config.toml
hidden_size = 256
hidden_act = "squared_relu"
normalize_top_k = true
router_cosine_scale = 10.0
lr_router = 0.000792
norm_eps = 1e-05
rope_fraction = 1.0
init = "normal"
init_std_o = 0.0
optimizer = "adamw"
beta2 = 0.98
final_lr_fraction = 0.03
doc_mask = true
Below are experts of layer 15 (counted from 0) of a mixture-of-experts language model. Rows are named router (the router's row for the expert), down (a neuron's output weights, with its number) and show model dimensions 192-255. Each number is 50 + 10 x the weight over its row's rms, rounded and kept within 0 to 99.
After each expert's rows: a language model's description of what the expert responds to. This comes from a sample of Wikipedia text that the model never trained on.

# expert 56
router:57 59 50 54 59 54 51 49 62 48 36 58 37 66 71 66 54 38 39 77 45 70 41 46 37 48 46 47 51 51 54 50 65 48 45 53 62 52 42 43 54 51 50 57 44 45 45 59 40 77 44 46 37 27 48 59 48 62 48 46 64 33 44 54
down0:32 51 52 47 35 39 48 53 39 48 53 39 47 47 61 51 48 59 33 46 53 49 60 47 49 62 75 53 49 55 47 49 54 41 50 44 38 45 46 50 35 53 45 63 63 46 45 53 56 72 37 55 70 58 34 32 48 50 47 50 50 45 41 48
down1:66 49 88 45 58 55 46 51 61 39 62 37 42 32 48 61 57 52 58 46 36 52 52 50 41 59 49 47 56 55 45 47 57 52 50 44 68 46 50 34 50 53 36 39 36 47 71 43 48 54 33 66 36 52 33 42 58 39 54 62 45 49 56 66
Description: Time words before dates. Words before a date or year: since, until, born, in, from, after, and colons after infobox fields like Founded:, Born:.

# expert 30
router:42 58 56 64 34 50 50 49 47 61 47 55 51 65 38 54 46 34 35 46 45 56 42 52 51 50 45 43 50 51 35 48 54 58 51 58 48 46 68 47 31 52 35 49 43 57 55 53 62 52 61 31 59 47 51 55 52 59 79 57 41 56 46 45
down0:53 34 54 52 64 41 42 45 62 62 67 62 47 63 48 49 41 40 62 57 51 58 60 55 57 55 63 31 60 38 56 58 49 63 57 52 52 54 38 50 43 45 41 45 47 48 63 48 60 70 45 40 44 61 45 46 45 57 52 53 47 58 52 32
down1:54 51 39 42 25 47 56 55 40 51 59 52 64 65 49 46 58 61 61 49 59 47 50 36 55 41 39 66 83 36 45 41 54 31 51 48 59 43 51 43 41 68 51 45 48 29 41 45 53 64 58 56 50 36 41 57 42 62 53 55 40 35 51 64
Description: Foreign-language name pieces. Word starts and particles in French, Italian, Portuguese and other non-English titles and names, such as l'amore, de, Sch, Sz.

# expert 28
router:59 52 42 36 69 37 39 58 43 27 38 78 53 62 54 54 51 27 48 47 66 47 70 49 68 55 48 46 39 54 31 51 52 62 43 53 55 50 43 46 44 42 73 46 44 46 52 62 41 42 52 40 38 60 30 48 29 49 60 51 51 40 57 47
down0:48 54 55 26 38 30 40 47 62 55 51 48 55 51 54 55 56 51 59 33 62 42 48 42 57 47 59 48 45 45 45 48 68 49 34 57 63 82 57 53 58 36 51 55 48 38 54 55 48 69 55 54 45 55 52 41 40 65 48 49 45 52 47 43
down1:45 49 54 48 56 57 63 69 31 51 48 52 48 64 36 40 63 69 60 53 55 35 64 44 59 37 67 52 63 34 46 54 62 59 44 50 61 52 35 58 47 40 46 60 51 69 41 25 53 28 42 59 61 53 57 38 54 52 53 45 38 57 38 47
Description: Duration and time phrases. Words building time-span phrases in biographies, such as spent, over, next, began, served, throughout, as in "for over a year".

# expert 32
router:45 63 58 52 36 36 46 47 70 39 55 33 68 52 58 69 56 62 53 67 41 81 40 43 44 51 33 48 43 66 42 32 55 44 58 49 56 49 73 34 39 64 43 61 47 45 44 62 28 52 30 43 44 50 39 40 49 49 52 51 52 44 63 58
down0:31 45 36 48 61 26 54 51 57 65 55 55 72 48 65 57 41 40 49 57 43 52 44 50 26 68 36 50 30 67 60 47 66 51 46 37 44 51 48 38 43 58 43 46 39 71 57 48 46 49 45 48 39 59 46 54 65 50 57 53 45 58 48 53
down1:53 50 52 48 56 37 30 69 47 51 43 56 46 45 59 52 67 50 51 27 48 49 49 55 45 52 64 48 26 41 38 62 43 58 52 41 44 49 45 58 29 53 47 56 58 52 62 44 42 49 31 40 59 35 66 54 62 54 44 55 45 58 55 48
Description: Month names in dates. Month names starting full dates, usually followed by a day and year, in episode tables, bios and match lists, like September 28.

# expert 25
router:46 59 45 57 45 39 53 65 46 55 48 64 58 38 58 63 51 48 60 59 62 60 49 61 61 51 45 67 23 59 24 39 59 63 50 47 46 31 41 36 38 66 51 43 39 66 50 34 55 45 44 52 63 56 58 45 45 46 47 43 52 43 53 61
down0:40 41 55 48 76 55 56 27 61 48 51 62 46 77 54 29 61 54 48 44 42 45 39 43 54 45 58 51 60 50 56 60 53 56 55 60 51 52 33 56 49 38 53 64 53 65 53 55 52 53 75 54 47 58 63 56 46 45 45 40 53 53 38 67
down1:52 35 41 55 42 34 42 53 36 36 67 65 51 58 55 43 59 56 54 51 46 47 55 53 33 65 36 53 47 54 43 63 57 22 61 43 57 47 53 41 49 54 45 54 63 49 52 37 51 64 51 54 43 67 50 45 41 43 50 55 57 61 49 50
Description: Determiners before noun phrases. Articles, possessives and possessive 's before a noun phrase in general prose, such as the, his, their, the Buddha's.

# expert 54
router:58 54 63 48 43 58 51 58 44 42 46 66 52 55 63 55 60 67 58 63 59 47 60 54 47 55 57 54 73 39 60 49 43 46 56 63 58 49 35 50 54 51 43 38 44 47 52 66 35 45 44 47 55 53 37 54 51 48 50 62 34 37 69 56
down0:41 55 48 49 37 61 57 43 58 50 51 53 36 70 59 54 53 53 60 54 52 40 50 68 37 44 72 42 84 62 45 49 34 52 39 56 46 69 52 47 62 31 46 58 52 59 61 41 59 55 46 46 35 42 54 55 52 60 42 40 52 52 55 34
down1:53 47 73 65 52 53 53 42 33 56 48 40 55 50 39 63 55 24 57 57 53 54 55 38 42 62 49 53 51 69 57 47 54 42 46 48 38 47 40 44 50 62 57 49 52 50 43 32 58 54 50 51 60 33 43 67 62 64 39 72 61 49 57 46
Description: Place names. Place and institution names and their word pieces, such as London, Park, Avenue, Lau-rel, Paris, in addresses and descriptions.

# expert 7
router:37 42 55 57 57 20 48 63 39 56 53 50 38 66 59 51 49 43 62 50 59 46 62 66 58 45 42 37 31 39 67 40 47 58 59 31 60 42 45 55 40 61 41 54 54 66 55 32 58 58 51 38 44 47 53 56 39 49 61 56 53 48 61 49
down0:52 44 59 55 65 51 39 57 36 48 60 62 47 49 54 30 62 46 55 51 47 41 45 53 45 53 54 43 43 53 75 53 34 64 46 74 55 48 62 56 48 36 55 84 41 48 46 35 46 67 57 49 52 43 64 50 53 36 41 65 55 45 29 52
down1:38 46 37 51 66 43 51 37 53 45 58 49 53 43 38 58 54 51 56 49 55 36 36 71 48 57 36 58 35 44 61 50 49 53 35 53 63 68 57 46 56 47 58 61 33 48 52 56 47 56 56 28 44 47 49 62 39 63 51 37 61 47 57 52
Description: Music and band context. Determiners, possessive 's and genre words in passages about bands, albums and songs, such as rock, guitar, jazz, the band's.

# expert 16
router:58 52 70 43 59 71 64 55 58 57 41 43 44 62 60 63 47 38 47 51 62 58 54 48 55 44 44 66 35 38 54 51 38 46 65 42 40 40 46 40 53 55 56 32 57 43 36 52 58 41 54 56 46 65 39 69 49 49 65 46 55 54 63 54
down0:64 59 46 61 56 58 44 47 52 51 34 38 40 44 64 40 55 47 56 60 38 36 48 39 43 65 49 43 58 52 53 65 51 39 38 36 51 53 65 32 48 38 44 29 37 49 44 32 37 66 39 40 51 43 47 45 47 58 38 58 34 65 50 37
down1:42 44 43 46 46 58 49 46 46 51 57 49 50 45 50 46 64 33 53 52 76 50 42 44 37 45 57 40 45 69 45 41 40 52 45 55 63 49 54 44 62 42 36 32 44 44 51 50 47 43 52 56 52 55 66 50 39 64 40 43 62 48 34 49
Description: Institution name words. Final pieces and words of organization, act and institute names, such as Engineering, Research, Management, "Appropri-ations Act", "Dystro-phy".

# expert 20
router:50 49 44 51 46 44 54 52 42 44 46 48 47 37 35 43 42 42 52 61 37 42 49 54 40 41 51 59 64 30 42 52 53 63 46 71 54 46 53 60 49 49 39 46 50 47 58 59 52 56 34 53 63 77 52 65 57 41 52 58 48 51 44 33
down0:36 65 45 38 34 44 38 42 33 45 42 37 70 58 35 78 60 46 48 51 43 50 65 47 27 43 45 43 41 42 55 50 43 45 46 52 49 52 48 68 65 41 61 54 57 60 59 49 54 60 56 38 59 37 56 44 62 53 56 45 65 20 51 51
down1:50 45 62 56 57 44 56 63 43 47 54 51 74 41 49 34 36 68 55 41 50 41 50 33 49 52 45 59 63 60 58 47 61 48 70 45 63 59 54 41 43 37 50 36 48 45 61 68 47 42 67 67 51 45 53 27 46 54 63 64 50 49 38 44
Description: Foreign name pieces. Opening pieces of Scandinavian, Slavic and other foreign proper names, often in sports tables, such as Sand(vikens), Deg(erfors), Fran(tišek).

# expert 58
router:62 49 42 31 48 58 60 63 50 53 45 34 45 46 37 50 62 59 52 55 45 35 56 42 39 61 56 57 68 61 46 79 55 58 66 52 52 36 34 46 63 38 42 31 54 59 39 38 40 53 48 60 52 48 38 49 53 49 43 66 54 63 40 41
down0:48 43 61 51 52 41 60 49 55 46 41 63 45 36 39 55 34 53 38 17 42 64 32 40 54 34 46 54 50 42 41 51 50 47 40 50 39 34 58 47 39 44 64 60 54 49 37 47 64 69 64 55 57 46 43 71 67 43 57 51 54 50 57 52
down1:45 41 55 52 58 42 73 51 58 54 67 54 56 42 48 48 52 48 52 75 39 42 62 46 50 62 59 53 85 47 55 39 61 45 40 53 53 40 39 57 56 61 48 43 61 41 49 41 58 63 53 55 47 40 43 44 60 58 46 41 68 51 43 52
Description: Name endings before punctuation. Final pieces of place and taxon names before a comma or line break, such as Kingdom, Spain, Carolina, Qarabağ, beetles, Base.

# expert 5
router:45 42 57 16 53 30 54 54 58 51 38 38 52 51 27 55 61 56 58 56 58 52 41 38 61 74 55 47 41 57 71 70 67 43 45 45 46 61 50 45 47 44 53 58 51 48 53 49 48 53 85 34 49 47 53 38 52 56 54 53 58 44 56 58
down0:53 53 31 59 58 46 58 48 41 40 74 54 45 58 48 56 66 34 50 42 68 47 62 54 37 44 48 51 57 57 54 48 40 55 42 52 55 46 49 43 69 47 50 41 52 67 53 58 64 49 65 34 41 35 42 38 53 56 30 59 39 45 41 61
down1:61 53 41 40 53 47 48 53 37 39 60 41 45 35 42 56 52 51 40 50 35 43 51 63 45 44 43 49 35 35 45 43 34 40 62 47 41 51 65 39 44 55 41 79 51 61 53 46 53 46 51 58 47 42 65 27 63 50 71 57 42 55 58 55
Description: Copulas in biographies. Linking and auxiliary verbs after a subject pronoun in biographies, mostly was, is, been, became, as, before cast or awarded.

# expert 45
router:55 50 66 44 46 45 45 54 44 41 50 61 50 59 41 28 70 40 45 48 46 55 52 57 58 61 56 33 42 62 48 55 47 45 40 54 60 29 59 57 52 37 41 43 59 47 52 45 57 55 37 54 56 59 47 47 57 44 38 50 51 51 50 67
down0:41 60 41 49 52 37 39 52 54 35 55 45 69 57 42 87 48 44 37 49 50 50 51 58 53 52 31 51 66 59 52 46 73 47 71 69 61 43 58 57 45 55 52 40 80 55 55 34 46 46 62 40 46 42 33 55 45 48 55 52 39 32 55 51
down1:51 53 42 56 37 31 60 41 45 39 49 46 35 49 28 45 53 32 27 51 58 59 38 65 19 58 54 40 62 47 65 54 52 46 50 44 46 59 54 41 52 53 33 39 46 46 32 49 47 47 61 63 46 38 65 53 56 55 52 59 42 53 30 50
Description: Word-initial pieces. First one or two letters of a word split into pieces, often after "the" or "a", such as m|owing, v|ociferously, dist|ress, Gl|encorse.

# expert 57
router:40 44 51 45 59 31 27 55 54 50 51 52 50 54 70 43 68 43 58 57 56 40 40 52 44 70 34 41 61 36 48 60 50 53 54 46 46 48 40 48 61 53 56 42 53 57 51 46 47 54 44 47 63 46 37 52 48 57 41 54 32 43 47 54
down0:49 51 49 52 48 51 45 49 51 51 52 51 52 50 54 45 50 47 47 53 50 48 49 49 52 99 43 48 48 48 51 52 55 51 53 47 49 50 50 49 50 52 53 55 52 52 51 48 46 53 53 53 48 46 52 47 52 50 50 49 49 47 45 48
down1:49 65 51 51 53 46 55 51 46 49 56 49 43 68 48 47 62 49 63 45 42 33 55 47 40 52 57 29 63 51 64 42 51 40 34 66 54 65 64 35 59 37 51 54 56 55 47 53 47 49 53 60 52 47 51 55 60 41 46 46 38 62 48 36
Description: Number formatting tokens. Thousands-separator commas inside numbers in vote and population tables, plus ISBN, 978, route numbers and other separators next to figures.

# expert 51
router:56 65 57 56 58 52 44 54 34 53 56 57 50 47 44 57 68 54 77 42 62 59 49 39 51 39 50 60 35 49 48 37 53 59 58 34 39 52 58 37 56 71 49 59 44 65 44 54 36 41 47 52 56 48 34 63 55 38 58 44 49 51 55 56
down0:66 41 48 51 39 40 47 59 59 60 64 29 64 38 54 46 54 45 56 49 31 61 55 38 71 42 60 41 41 56 62 46 55 55 56 49 59 63 40 60 68 37 55 61 49 45 47 55 47 56 55 42 45 53 63 30 39 71 43 63 40 50 47 57
down1:59 69 42 46 66 39 68 53 42 54 47 57 59 45 45 41 56 44 69 63 54 36 40 45 79 25 48 46 20 45 54 59 50 63 39 54 44 64 52 48 60 56 43 47 46 59 48 62 57 44 62 50 61 61 27 67 42 56 42 40 36 67 61 52
Description: Organization name parts. Words inside names of military units, political parties and institutions, such as Air, Communist, Royal, Squadron, plus "(" before their abbreviations.

# expert 11
router:49 42 46 43 53 62 52 37 82 41 62 43 63 56 64 56 43 31 42 67 59 54 51 33 57 45 41 41 24 58 40 41 44 61 38 42 55 48 49 39 38 49 53 30 64 66 50 32 53 56 50 45 45 56 43 55 47 62 47 58 47 54 66 70
down0:68 61 56 53 55 44 47 56 42 65 47 36 56 59 53 43 42 65 64 60 48 56 59 43 52 62 58 50 30 53 67 42 50 57 50 31 39 41 38 33 52 54 53 50 41 41 41 31 50 51 46 38 62 50 45 56 37 45 38 56 55 43 64 50
down1:41 36 52 57 60 50 52 33 30 64 55 46 60 34 50 48 55 50 45 75 41 52 48 28 55 51 57 51 59 50 39 45 49 48 54 52 42 52 56 44 60 61 53 47 64 51 27 44 56 56 51 56 47 55 58 54 42 43 43 62 44 46 44 69
Description: Attributive adjectives. Adjectives and nationality or religion modifiers after a or the, naming a kind of thing, such as Catholic, largest, first, Filipino.

# expert 0
router:46 33 57 51 44 72 49 43 40 51 58 48 47 52 68 50 61 56 46 44 54 51 84 52 54 54 68 54 59 52 65 55 46 45 48 62 44 49 48 47 45 48 61 19 48 63 53 45 40 58 41 55 61 65 60 53 40 47 45 46 52 52 57 50
down0:71 47 48 42 34 47 52 45 41 72 51 57 34 38 45 50 47 57 41 40 35 35 65 45 50 58 27 46 84 57 55 50 70 53 61 55 50 59 42 46 49 54 46 43 43 50 60 52 49 41 66 59 62 52 59 54 44 47 41 63 56 56 43 47
down1:32 38 47 33 50 48 52 67 51 52 37 52 31 43 67 56 66 45 59 54 47 62 54 64 66 55 46 45 58 64 46 62 46 38 34 60 49 50 33 63 63 49 51 43 67 55 44 77 41 51 54 32 78 38 37 47 65 80 46 58 62 63 47 31
Description: Common-noun word pieces. Common English nouns and adjectives, often word starts, after the, a or of, such as water, German, all-metal, command-ers.

# expert 21
router:50 56 56 55 43 64 27 39 45 37 39 38 52 54 61 50 50 56 54 46 60 42 48 45 35 54 48 51 45 58 46 50 44 46 40 57 41 48 65 70 61 42 46 50 40 43 44 55 43 43 61 36 34 59 60 53 37 44 41 61 58 55 51 52
down0:43 60 67 25 57 49 29 50 49 63 38 38 52 69 61 59 56 36 49 64 36 33 31 62 43 49 51 43 56 69 59 37 72 64 47 57 52 47 47 40 49 41 29 29 62 63 51 52 47 47 43 47 39 59 39 39 47 51 52 61 53 49 38 62
down1:71 45 46 63 50 52 45 42 51 25 42 58 43 42 42 60 49 69 49 43 52 65 54 60 51 35 42 54 63 53 52 71 58 46 42 62 72 34 54 54 62 41 35 55 38 51 48 34 52 60 62 68 35 38 47 57 53 50 39 52 41 45 55 30
Description: Field labels, outcome words. Infobox field labels like Released, Country, Years active, and result nouns or prepositions in music, sports and election summaries, such as copies, vote, accolades.

# expert 43
router:44 49 49 44 49 62 58 50 35 63 58 53 53 57 41 45 49 63 50 50 60 46 57 52 54 51 43 42 47 57 34 65 48 63 52 57 56 50 63 53 77 39 35 50 54 50 36 61 60 41 47 57 22 44 55 51 41 46 28 61 54 44 50 69
down0:31 49 50 40 55 51 51 73 32 53 46 66 47 44 57 55 43 48 39 54 69 52 61 46 47 61 37 52 69 41 47 48 65 47 37 43 63 49 41 50 58 83 56 37 66 48 39 40 43 62 34 53 49 55 43 59 69 60 38 56 34 49 64 42
down1:49 49 51 38 43 55 48 47 54 52 44 41 39 45 53 50 54 14 57 53 56 49 45 42 45 51 52 41 60 49 67 58 46 58 41 47 49 37 56 56 67 52 54 54 50 47 53 50 37 38 49 66 56 28 69 42 55 46 24 44 56 54 37 45
Description: Time-span nouns and table pipes. Time nouns before later, of or before, such as year, month, weeks, shortly, plus There and pipes in statistics tables.

# expert 4
router:49 38 51 37 39 50 47 55 49 52 49 40 48 55 51 51 52 54 56 72 37 48 52 52 65 55 44 41 35 45 22 46 48 63 56 53 49 45 57 45 67 51 29 54 46 55 53 32 56 41 61 14 35 53 40 38 58 47 52 57 59 47 65 50
down0:72 47 52 56 50 46 58 65 39 40 73 40 30 48 50 35 70 33 75 43 34 44 55 57 25 58 53 57 48 52 50 48 49 52 51 49 45 44 61 39 46 53 26 49 53 19 35 44 48 43 53 43 38 52 38 37 51 65 48 46 49 35 48 48
down1:56 58 51 52 46 56 52 37 44 47 39 42 48 60 33 56 60 51 37 56 54 72 63 37 54 50 51 57 73 61 61 50 40 50 58 66 41 59 41 47 66 34 43 33 43 47 60 45 46 39 51 55 52 39 50 64 35 52 48 39 68 37 52 63
Description: Event years and dates. Digits and dashes inside years and dates, plus "the" and words naming dated events, such as 1996 Summer Paralympics, 2008-12-31, 1939–1941, UEFA.

# expert 9
router:75 56 35 66 44 36 44 55 51 49 51 49 41 28 44 55 50 39 44 56 59 58 36 52 57 36 46 64 19 55 41 39 60 30 36 61 66 59 57 49 57 49 55 62 30 56 57 40 51 52 63 60 57 45 50 37 52 30 41 49 51 58 55 25
down0:52 53 50 50 53 52 49 45 62 53 48 33 47 64 31 52 50 55 45 24 56 36 60 53 39 49 59 52 51 52 49 45 37 71 51 45 41 61 59 51 37 52 48 79 67 57 44 55 48 56 38 48 46 44 52 65 46 64 49 42 48 42 47 58
down1:47 50 55 58 54 31 51 42 68 41 73 24 41 69 24 55 49 50 43 45 56 45 57 40 51 46 50 47 55 38 57 31 51 58 51 48 38 59 58 45 51 52 55 71 68 46 61 44 55 54 52 44 35 50 61 46 51 69 33 54 57 51 36 50
Description: Sentence and paragraph breaks. Sentence-ending periods, quote-periods and paragraph line breaks before a new sentence or heading, plus table row ends and == heading markers.

# expert 17
router:42 57 56 48 44 54 42 36 51 53 59 45 36 53 54 39 62 63 53 50 50 53 40 31 47 52 62 38 50 53 66 57 43 56 41 54 53 78 43 69 40 48 45 38 66 45 62 62 46 61 50 49 52 39 49 47 69 64 47 31 54 60 65 45
down0:56 34 40 45 55 59 50 54 43 38 37 54 44 64 42 25 55 45 24 50 48 53 45 58 46 67 44 42 52 38 50 36 54 31 58 67 43 62 48 38 59 65 52 51 59 50 46 70 52 47 27 69 38 59 51 44 54 25 41 37 49 55 44 56
down1:41 65 60 27 53 69 47 61 47 69 45 55 41 62 43 50 56 48 55 58 36 76 43 55 52 34 44 61 57 56 49 47 39 44 36 55 53 65 33 61 39 59 30 54 78 53 61 48 56 27 37 43 47 57 63 54 56 48 55 43 47 34 45 62
Description: Person role nouns. Occupation and kinship nouns or their final pieces in biographies and name lists, such as politician, player, father, column-ist; also score dashes.

# expert 19
router:58 37 37 43 43 47 36 57 47 54 56 48 40 49 59 36 37 46 38 37 41 43 41 55 48 50 44 52 44 41 69 48 29 42 55 51 55 58 58 50 61 62 52 51 62 30 47 52 40 54 69 51 43 56 36 30 33 51 72 71 46 53 53 60
down0:58 35 44 61 52 51 59 41 68 64 60 34 57 51 33 41 48 55 42 40 40 45 44 47 46 48 55 51 71 45 38 59 44 49 57 54 51 38 63 49 34 47 57 54 43 58 54 56 53 41 47 49 49 56 52 54 59 47 45 52 33 52 49 49
down1:44 52 51 50 46 55 51 48 65 46 55 58 55 61 62 56 52 49 28 55 30 46 65 43 33 42 54 49 63 55 50 64 61 49 47 36 57 57 41 49 56 52 42 36 56 47 62 45 42 53 53 45 43 56 54 36 46 54 67 64 60 49 43 60
Description: Year prefixes and table cells. Century prefixes of years such as 201, 197 and 192, plus pipe separators in numeric sports and results tables.

# expert 24
router:43 58 39 41 47 41 43 65 55 59 58 54 56 61 48 44 51 62 50 35 52 47 40 55 47 62 61 66 38 49 53 58 34 56 39 65 62 54 69 57 48 45 48 55 68 56 61 52 54 63 50 52 55 38 74 50 54 55 52 40 72 61 33 42
down0:61 49 51 40 47 39 49 58 63 58 44 58 48 52 46 42 69 56 49 42 40 51 34 61 54 46 52 62 37 50 34 50 53 68 46 59 45 48 48 47 71 40 63 51 36 46 50 46 68 62 55 42 58 44 54 74 55 48 40 46 43 51 28 56
down1:48 32 46 48 59 61 49 58 55 28 58 61 48 42 45 41 47 46 46 67 60 38 40 53 52 41 55 50 55 38 49 62 52 49 63 46 58 51 48 54 43 62 41 52 43 50 64 43 45 46 34 54 53 53 33 44 35 44 55 42 36 52 51 65
Description: Table cell separators. Pipe separators, dashes and semicolons between numbers in sports league tables and stat rows, such as 24 | 6 and 11–12–1.

# expert 38
router:40 59 49 25 39 43 60 52 60 49 49 59 48 52 48 69 54 28 51 39 54 56 53 39 63 64 42 52 36 66 47 53 40 58 51 24 51 30 47 43 60 47 34 56 56 60 54 70 38 53 73 71 46 45 50 57 37 51 36 50 50 49 68 57
down0:53 40 55 36 36 64 47 35 53 55 29 56 51 50 50 51 47 48 56 66 51 67 53 56 44 66 37 57 66 51 54 33 52 66 49 50 34 32 38 40 49 57 43 63 46 54 41 58 55 51 45 49 59 33 55 53 49 56 36 48 47 38 50 40
down1:61 56 49 47 70 55 59 64 51 43 49 37 44 39 54 48 33 50 64 36 47 29 51 56 61 50 46 54 53 58 54 49 45 53 35 46 44 77 57 32 51 53 52 40 52 50 40 48 59 58 50 74 35 65 36 58 46 63 45 58 46 53 51 70
Description: Section heading markers. The == and === marks opening wiki section headings after blank lines, such as ==Legacy== and See also, plus colons ending lists.

# expert 10
router:53 64 50 63 52 36 55 60 35 32 55 62 55 52 48 62 56 54 52 44 37 52 48 53 55 18 59 49 37 51 48 50 37 41 77 55 26 56 35 49 62 57 48 64 31 67 44 42 48 64 60 59 62 51 48 45 52 37 42 60 39 61 30 45
down0:42 32 60 54 35 43 53 61 62 39 66 58 72 58 46 39 49 42 51 32 59 46 41 57 37 49 48 63 36 42 60 44 56 40 50 50 49 47 51 28 41 54 33 46 46 41 44 52 54 49 48 38 57 49 41 39 54 36 47 45 44 38 71 53
down1:44 49 35 50 44 54 61 45 37 56 49 49 45 38 53 62 69 54 49 56 30 49 43 44 61 52 46 46 32 69 56 51 55 43 48 57 63 60 41 44 53 55 38 57 45 47 62 38 35 32 50 60 68 44 40 43 50 48 41 42 57 51 38 59
Description: Location prepositions, place words. "of", "in" and commas introducing geographic locations, plus direction words like North, Southern, Mount, as in "forests of southwestern Brazil".

# expert 3
router:41 61 36 42 62 37 64 40 65 62 49 41 49 51 40 56 40 51 31 62 57 64 59 49 52 32 38 56 35 49 52 59 59 26 60 44 52 48 31 53 55 61 51 66 57 51 44 51 53 64 56 54 58 57 37 49 62 45 50 52 44 79 32 27
down0:49 47 44 67 50 54 45 57 38 48 50 69 52 55 30 46 60 63 68 44 47 51 37 53 53 27 63 51 39 57 69 39 56 52 52 57 54 58 49 43 65 50 57 91 39 48 62 54 44 58 60 50 49 50 49 53 46 49 47 41 44 38 56 64
down1:42 52 45 49 42 51 41 56 60 28 58 34 58 47 55 46 58 46 33 47 51 40 43 44 57 56 55 57 77 51 52 48 46 56 40 27 54 42 38 51 57 49 35 72 41 46 56 64 34 43 55 47 48 48 31 59 35 55 69 37 48 49 44 54
Description: Personal name continuations. First names and name-ending pieces inside tables and lists of people, mostly sports results, such as Carolina, Letic|ia, John R|.

# expert 8
router:54 56 45 23 63 45 43 52 46 54 66 45 39 71 52 44 44 60 52 34 50 48 57 53 53 42 46 33 46 40 40 67 57 44 49 60 55 34 50 57 52 49 58 64 43 33 50 30 64 47 48 49 30 48 49 41 62 52 39 53 56 29 50 66
down0:41 57 53 43 36 34 39 51 45 57 40 56 54 40 64 62 53 40 61 32 40 54 59 63 51 56 38 39 43 45 37 49 51 56 41 52 38 44 46 42 62 49 66 53 53 68 69 54 38 66 48 72 56 50 51 44 33 33 56 41 52 61 49 63
down1:43 51 80 50 56 41 33 45 50 44 71 32 58 49 31 50 32 42 63 40 65 51 59 44 43 55 31 39 35 43 62 55 34 44 33 52 37 50 48 43 56 45 57 51 53 75 36 34 65 51 55 48 52 58 50 55 50 31 38 35 69 44 56 67
Description: List and table starts. Line-start dashes and pipes opening infobox fields or table rows, plus year pieces like 201 in table dates.

# expert 18
router:62 59 52 47 49 55 53 50 47 57 45 41 50 53 43 71 34 42 42 36 56 68 70 51 42 32 47 51 34 45 30 63 48 44 49 41 55 47 58 40 51 53 43 50 52 24 57 61 59 47 39 44 46 46 47 43 49 49 45 58 63 70 41 38
down0:55 55 64 48 63 51 63 49 52 32 47 49 33 55 55 54 46 35 56 60 44 40 50 52 40 55 56 33 70 46 50 50 54 63 34 37 50 51 41 29 55 55 52 39 44 36 59 63 49 36 45 44 40 50 45 60 60 39 40 56 57 60 60 48
down1:48 39 64 63 34 50 52 45 41 76 59 41 59 51 50 58 73 46 49 34 69 49 45 60 61 49 43 45 48 55 36 56 50 54 64 48 58 42 33 44 46 47 50 57 50 62 40 44 63 51 60 43 42 52 50 45 39 58 54 56 52 47 34 54
Description: Amounts and units. Words and numbers closing an amount or label before a parenthesis or bar, such as million, 000, acres, kW.

# expert 40
router:40 47 47 47 63 56 47 54 63 44 40 43 50 73 43 54 32 36 18 42 49 48 54 58 35 23 51 50 34 52 60 62 45 47 51 18 50 44 57 53 41 51 54 46 52 52 52 58 64 42 34 50 48 58 44 68 63 30 57 62 34 62 63 43
down0:52 39 51 54 47 56 42 45 56 56 59 49 59 58 62 57 55 33 53 45 52 38 41 57 48 54 29 36 60 56 62 56 52 49 31 50 52 45 57 42 66 41 42 45 59 44 46 55 45 40 56 41 49 43 62 34 52 73 61 52 52 43 32 54
down1:60 55 52 42 59 57 96 45 59 49 53 67 58 49 39 37 59 27 57 45 60 41 36 36 41 60 57 52 43 46 45 35 54 48 43 33 44 19 60 35 67 53 64 44 76 57 47 58 56 57 43 47 40 39 56 43 69 44 55 49 55 43 51 57
Description: Titles and brand names. Words inside titles of films, songs, shows, teams and wrestling events, such as Love, Racing, Live, Golden, UFC, "KPop Demon Hunters".

# expert 34
router:51 67 42 49 61 46 57 39 41 51 42 50 42 48 51 56 38 47 51 58 39 44 49 43 45 46 39 58 39 57 45 58 45 51 49 76 40 56 46 35 63 57 36 61 33 38 44 61 48 49 62 35 42 35 60 43 46 31 35 53 71 40 49 58
down0:65 29 44 41 32 43 64 62 48 43 53 46 57 54 47 56 69 49 42 46 67 52 54 58 48 58 44 50 39 57 46 41 37 40 46 41 52 52 52 42 54 56 39 49 55 65 54 52 44 36 50 55 36 42 47 36 47 62 69 51 41 47 34 53
down1:38 43 53 57 46 36 46 34 51 48 42 41 39 49 48 49 41 37 56 34 56 44 44 39 46 54 33 40 19 56 47 36 48 67 55 61 42 31 51 39 60 49 53 56 36 79 39 42 58 25 61 47 45 29 52 41 36 53 58 50 55 46 44 48
Description: List and sequence links. "and", commas, dashes and brackets linking years or list items, plus sentence-starting He, She, Later, Succeeded, as in "1905, 1906 and 1907".

# expert 2
router:68 43 56 64 51 56 37 48 32 55 52 31 49 48 65 59 53 52 77 49 48 42 28 39 45 54 54 46 35 50 56 33 52 40 55 50 42 54 61 26 65 53 48 59 38 54 49 55 47 41 51 54 61 42 55 60 55 50 31 56 38 33 39 64
down0:72 66 59 51 35 58 42 42 64 43 46 46 55 54 51 52 54 37 57 42 58 41 45 57 59 51 52 27 45 49 60 39 49 63 53 49 39 64 36 63 48 43 38 44 53 51 65 56 49 56 60 57 52 46 35 45 64 52 48 62 36 41 55 56
down1:59 27 46 63 40 43 61 43 37 46 43 40 59 50 47 61 44 44 60 42 52 70 49 64 44 58 46 53 42 61 40 54 66 45 42 49 61 41 55 37 47 59 56 43 62 53 45 65 48 54 49 64 57 10 33 38 54 40 47 64 29 44 37 55
Description: Clause-joining commas. Commas (also quote-commas, semicolons, dashes) ending a clause in narrative prose, before which, and, but, including, causing.

# expert 55
router:40 46 35 52 46 63 31 37 51 49 37 56 54 39 46 43 49 64 45 44 52 44 43 44 45 51 57 69 71 44 66 51 67 48 34 65 57 51 47 44 58 64 56 37 55 53 54 67 36 51 47 61 45 54 57 47 61 67 53 48 52 40 53 52
down0:47 47 48 61 45 43 53 61 46 46 45 45 63 54 54 60 52 36 42 36 29 31 45 63 55 41 58 47 58 52 56 45 37 69 74 69 66 59 73 44 51 66 21 60 52 68 60 49 42 42 57 40 81 61 63 47 62 58 65 50 52 36 45 53
down1:42 27 45 36 40 60 49 47 60 56 44 40 43 50 35 47 47 59 63 40 55 37 49 40 41 56 47 62 73 41 44 64 63 52 62 58 62 54 41 40 68 47 41 53 32 42 51 37 47 34 55 47 53 54 50 48 51 49 36 39 48 56 45 35
Description: Name-initial syllables. First syllables of personal names, mostly South Asian or Arabic, in cast lists and election tables, such as Har, Raj, Kar.